From a checkpoint of a small mixture-of-experts model trained on Wikipedia: width 224, 80 experts in each of 8 layers.
Below are experts of layer 3 (counted from 0) of a mixture-of-experts language model. Rows are named gate (a neuron's input weights, with its number), up (a neuron's input weights, with its number) and show model dimensions 0-111. Each number is 50 + 12 x the weight over its row's rms, rounded and kept within 0 to 99.
Before each expert's rows: a language model's description of what the expert responds to. This comes from a sample of Wikipedia text that the model never trained on.

# expert 49
What it handles: Single capital-letter pieces starting a word, especially after O' or Mc, such as O'Brien, O'Connell, McC, K.C.B., Stoller.
gate0:60 52 27 59 52 45 51 70 52 38 22 39 52 91 22 54 68 62 55 42 69 49 57 31 42 53 72 52 50 55 59 51 54 42 45 63 42 40 50 51 50 65 29 54 47 62 60 42 44 53 72 51 42 78 52 66 67 47 54 38 46 59 40 45 41 39 42 57 50 60 44 50 26 64 78 50 45 53 56 26 45 48 37 32 47 47 20 54 58 42 51 53 49 52 78 46 66 59 59 55 51 28 32 55 60 53 51 47 52 33 53 48
up0:52 32 37 53 51 49 40 45 39 36 48 41 47 50 51 49 34 72 45 60 64 25 42 46 47 34 31 43 31 43 44 44 45 50 51 36 08 50 37 23 44 51 19 59 60 57 78 46 37 46 53 56 34 71 36 71 54 53 51 41 50 42 41 45 49 50 28 51 47 54 50 51 54 47 50 51 49 32 43 42 51 63 51 28 52 42 48 50 52 46 39 49 47 33 42 46 84 39 49 51 66 50 62 40 67 42 46 53 50 59 53 54
gate1:44 77 55 56 43 50 59 44 47 37 43 51 43 30 51 54 45 43 35 46 66 32 31 56 61 66 52 50 27 47 52 52 34 39 45 51 47 54 53 50 59 51 50 51 52 50 66 61 62 49 35 50 60 46 40 53 45 50 18 31 42 55 37 50 40 51 62 45 49 52 56 53 43 79 42 45 65 24 41 45 51 30 57 53 54 60 53 46 85 66 39 51 67 60 34 41 90 64 51 39 78 54 57 29 50 64 52 45 64 47 41 41
up1:29 37 46 32 35 55 55 52 53 53 56 50 62 42 42 52 48 53 33 40 62 34 57 49 53 42 60 56 48 14 34 52 46 43 58 50 57 56 45 46 51 55 58 50 44 37 63 51 88 30 49 46 44 39 45 51 22 47 28 52 47 24 51 36 48 51 47 44 36 50 66 52 47 57 48 51 44 49 49 43 41 62 48 59 31 38 67 42 64 74 39 66 48 60 38 44 79 50 53 65 54 50 61 56 40 55 46 54 35 50 50 48
gate2:51 56 60 50 74 49 47 60 25 67 48 58 43 30 40 49 65 25 54 56 54 49 51 70 52 70 54 50 36 64 48 47 52 31 56 30 57 50 66 51 40 49 51 19 46 51 46 84 50 50 44 57 50 50 47 65 39 50 46 63 49 81 38 59 45 43 44 32 62 60 43 50 48 61 43 45 52 47 60 50 15 16 55 41 48 33 64 56 58 49 34 55 54 45 51 50 51 45 35 50 53 57 32 50 53 66 52 48 51 50 32 49
up2:42 78 41 33 50 60 49 52 46 54 48 45 52 22 49 42 61 50 53 54 68 51 60 63 48 71 55 59 16 48 44 37 65 37 54 49 56 45 50 46 44 65 61 28 42 52 47 80 38 50 50 52 41 43 36 51 52 40 29 59 41 75 43 51 49 37 43 48 52 43 42 57 80 52 52 59 50 46 46 40 47 48 57 35 49 44 50 71 52 43 51 52 58 42 60 52 52 19 49 34 53 58 43 46 41 72 56 45 50 50 34 50
gate3:42 66 55 50 44 44 44 48 50 43 50 53 50 47 40 51 58 50 66 56 63 41 53 57 68 52 34 50 36 59 78 27 52 45 54 21 51 50 55 49 50 96 70 49 52 57 40 29 42 50 51 53 21 50 67 52 44 51 52 48 30 47 40 87 50 34 52 47 36 46 36 54 45 50 46 67 55 59 50 47 56 30 65 35 51 46 43 64 31 52 42 54 65 24 53 58 42 54 38 50 49 43 37 46 56 48 21 56 62 64 52 53
up3:47 71 50 58 46 44 46 51 47 44 53 48 51 37 43 55 78 51 49 46 55 51 56 41 79 46 46 53 21 46 48 37 49 52 59 15 48 53 59 47 51 72 49 48 68 33 35 56 49 50 76 44 31 46 69 50 64 25 59 63 44 46 71 45 64 35 73 69 48 50 24 61 25 41 54 58 45 48 57 58 57 44 47 61 75 58 85 42 45 50 46 51 50 49 45 56 52 45 54 52 55 55 42 61 69 64 43 43 79 49 57 56

# expert 48
What it handles: Word-initial consonant clusters and name fragments like Th, Bl, Fl, erb in Azerbaijan, often in foreign names and titles.
gate0:62 70 51 50 60 52 49 50 50 49 43 54 56 60 34 61 52 33 59 43 34 27 51 22 52 51 56 44 56 30 51 55 45 69 69 56 77 47 45 42 57 46 54 49 73 48 49 51 77 50 61 53 28 61 34 79 41 47 59 59 13 51 43 48 29 70 46 44 51 43 37 66 24 48 40 41 53 51 49 41 50 57 49 53 34 67 63 49 72 77 74 45 71 50 43 62 60 43 35 62 39 49 27 46 15 60 48 48 44 60 54 51
up0:62 64 54 53 64 56 51 49 54 53 50 50 56 65 29 50 55 31 72 33 39 31 53 00 43 60 64 41 68 37 53 54 46 51 61 50 64 41 48 43 64 53 60 51 61 50 53 51 80 50 61 74 35 70 50 51 42 54 65 50 39 44 43 54 25 66 49 36 47 50 51 63 08 40 43 49 50 50 49 37 52 59 52 49 45 53 67 55 66 70 77 49 57 52 43 52 56 49 35 50 47 66 44 59 23 50 54 48 53 64 46 22
gate1:52 58 50 49 53 48 39 55 64 45 45 57 48 52 39 54 38 55 46 42 57 61 48 46 70 49 45 51 50 49 60 80 59 36 55 39 60 48 50 50 30 53 52 42 75 37 56 46 53 36 52 39 61 47 65 66 51 50 60 52 51 48 45 52 47 64 50 50 47 46 42 58 52 09 55 50 50 50 51 65 49 29 82 05 51 49 50 50 44 56 51 51 51 50 50 49 53 49 59 51 47 55 69 35 46 58 39 45 47 74 65 50
up1:30 52 47 53 34 48 50 51 52 48 61 56 47 49 21 46 51 46 51 42 55 59 52 42 52 48 66 60 52 46 59 53 59 48 55 57 69 40 50 50 17 83 49 45 77 36 44 72 42 47 60 60 49 50 51 52 26 53 76 55 46 50 53 40 47 57 52 69 39 28 84 49 46 43 55 58 46 40 52 52 59 35 66 43 50 50 54 39 56 63 50 50 69 42 50 51 50 42 14 59 55 50 57 39 49 49 44 48 38 44 37 73
gate2:47 37 51 29 50 53 54 26 14 50 50 72 49 40 53 41 59 32 47 73 64 44 55 38 51 60 38 81 62 44 53 44 14 47 52 49 52 54 47 35 54 37 66 48 37 39 33 45 58 50 53 66 44 55 41 43 42 42 35 51 60 43 37 51 53 50 22 42 39 43 52 46 57 51 30 72 49 49 55 37 40 50 49 53 62 63 67 60 50 56 50 44 77 46 40 62 27 50 50 54 62 39 76 50 51 48 55 50 62 52 51 57
up2:49 50 71 36 51 46 51 53 26 49 27 75 50 29 50 49 63 33 52 50 50 29 59 35 52 47 49 58 75 53 63 35 25 48 45 67 46 52 48 51 59 51 59 50 34 37 34 60 68 38 50 52 42 50 60 50 30 52 37 71 61 54 34 51 61 49 36 52 40 55 54 57 56 65 44 50 64 58 47 42 50 50 49 73 43 50 81 53 59 81 50 37 52 25 50 47 54 51 55 52 59 40 49 57 48 78 52 50 53 47 44 25
gate3:72 58 76 48 56 33 54 44 41 47 36 74 61 55 40 59 48 50 34 47 50 82 42 46 52 45 48 45 30 36 50 38 36 48 59 37 60 51 49 62 56 58 42 57 26 47 49 41 49 50 68 45 33 27 49 48 39 70 57 51 48 57 40 46 51 31 45 52 38 80 52 50 56 50 46 25 49 50 81 43 65 51 51 51 21 51 37 49 46 47 53 50 50 48 69 42 42 46 29 55 46 65 54 23 54 35 28 03 52 70 30 56
up3:47 48 48 58 37 61 52 46 44 55 31 50 65 58 41 60 49 48 51 26 56 58 50 50 53 50 41 47 46 19 54 48 52 50 47 40 50 63 38 70 50 58 63 61 20 50 45 34 48 42 54 51 39 37 54 37 48 68 62 48 48 70 47 36 30 55 34 59 24 54 46 54 47 50 48 38 62 54 58 34 76 58 44 58 23 44 22 81 52 69 35 58 51 38 58 52 44 48 41 45 38 65 51 51 46 42 27 36 68 71 30 55

# expert 41
What it handles: Capital letters and periods inside acronyms and codes in tables and citations: IUCN, NME, BCE, US, BLK, plus decimal points.
gate9:55 43 38 46 50 32 25 36 49 60 50 73 43 53 50 49 76 47 52 45 45 47 45 53 47 58 48 52 45 57 73 62 57 49 65 38 49 63 49 40 39 51 29 28 60 50 49 57 56 44 38 49 76 47 20 51 37 61 50 73 35 59 49 74 46 60 42 53 41 46 47 45 52 99 48 64 52 48 53 60 48 40 38 37 38 62 44 51 70 72 51 61 68 46 53 43 54 58 61 51 44 37 60 51 45 44 52 37 52 39 39 35
up9:53 42 53 42 51 36 27 08 48 53 36 51 35 53 49 69 50 56 35 30 43 40 51 38 45 55 55 61 44 47 60 56 52 51 47 40 49 58 47 46 49 50 39 37 57 61 64 70 38 34 43 46 54 29 26 47 44 62 56 50 34 51 47 73 47 50 34 54 46 50 31 52 40 73 45 47 37 47 50 70 57 33 42 36 57 58 50 49 51 59 50 45 54 42 52 57 47 52 56 49 45 43 53 51 55 52 66 31 63 41 41 40
gate10:46 50 70 50 46 33 54 41 52 49 60 50 54 59 22 45 46 53 39 56 32 46 53 75 50 38 41 62 51 62 45 56 59 49 47 33 50 71 51 65 50 51 50 51 50 46 50 50 51 55 56 99 49 47 51 49 53 53 66 42 63 76 45 49 39 70 42 53 50 55 52 46 60 64 72 47 42 53 47 31 46 60 59 50 29 45 36 56 67 74 42 57 52 37 52 63 74 62 47 58 49 34 51 49 50 53 45 50 59 44 45 39
up10:48 59 50 54 39 50 37 49 45 44 52 53 37 36 64 78 30 68 44 48 44 31 54 54 56 31 45 56 14 50 50 66 69 50 46 55 39 61 54 49 50 63 31 74 61 48 60 38 43 47 45 90 67 50 47 59 52 49 62 54 71 29 36 54 49 42 37 77 51 49 56 50 53 46 54 67 63 54 52 48 50 52 56 24 50 42 77 39 50 72 50 50 45 47 44 50 50 54 34 71 51 57 39 65 55 40 43 36 49 49 64 48
gate11:50 52 67 29 48 42 51 38 49 65 58 49 54 61 51 35 51 41 48 45 47 52 64 61 21 51 48 42 47 46 48 51 36 42 63 46 72 49 49 54 48 63 28 39 42 38 35 51 71 42 32 51 42 51 52 52 21 58 58 48 71 38 66 49 61 62 51 48 50 54 52 73 02 51 58 33 49 61 48 64 63 59 50 51 64 57 32 50 48 44 39 54 45 56 44 42 37 43 51 64 70 57 57 36 64 46 49 29 50 51 59 46
up11:56 48 59 27 44 46 75 49 79 64 53 45 51 55 30 44 48 33 43 45 50 47 44 51 25 49 58 52 49 55 54 49 39 56 45 52 60 41 50 40 41 52 21 49 51 49 41 63 47 53 49 51 32 51 50 61 33 77 52 35 69 47 63 48 79 87 38 41 58 56 49 50 38 32 62 48 54 61 15 53 67 56 51 49 45 56 50 54 67 56 51 53 53 37 48 43 17 49 50 62 52 47 48 52 83 51 44 52 42 51 68 53
gate12:38 50 47 51 77 56 70 43 50 56 54 62 57 50 50 63 57 33 56 65 65 50 51 39 36 40 47 48 44 69 51 32 53 51 56 52 52 33 56 42 49 48 49 51 39 58 55 47 58 39 13 58 52 51 54 58 33 50 48 50 58 87 41 61 38 64 43 34 35 37 57 67 50 37 40 51 72 38 46 57 30 38 55 42 64 39 17 55 42 52 50 42 49 35 53 52 31 53 37 42 53 31 51 46 27 59 05 43 45 46 51 35
up12:51 58 67 36 48 39 44 60 46 65 40 45 46 48 58 53 48 60 49 47 49 44 59 56 48 49 44 42 57 55 49 43 80 65 49 55 35 36 51 47 63 50 41 62 63 28 52 38 59 70 58 47 35 41 55 45 56 53 31 44 48 45 34 49 60 33 45 42 42 51 36 62 56 65 35 60 83 46 42 42 33 49 53 65 48 61 50 49 38 52 47 49 50 20 57 57 49 60 61 49 62 52 42 33 59 63 46 54 49 45 50 57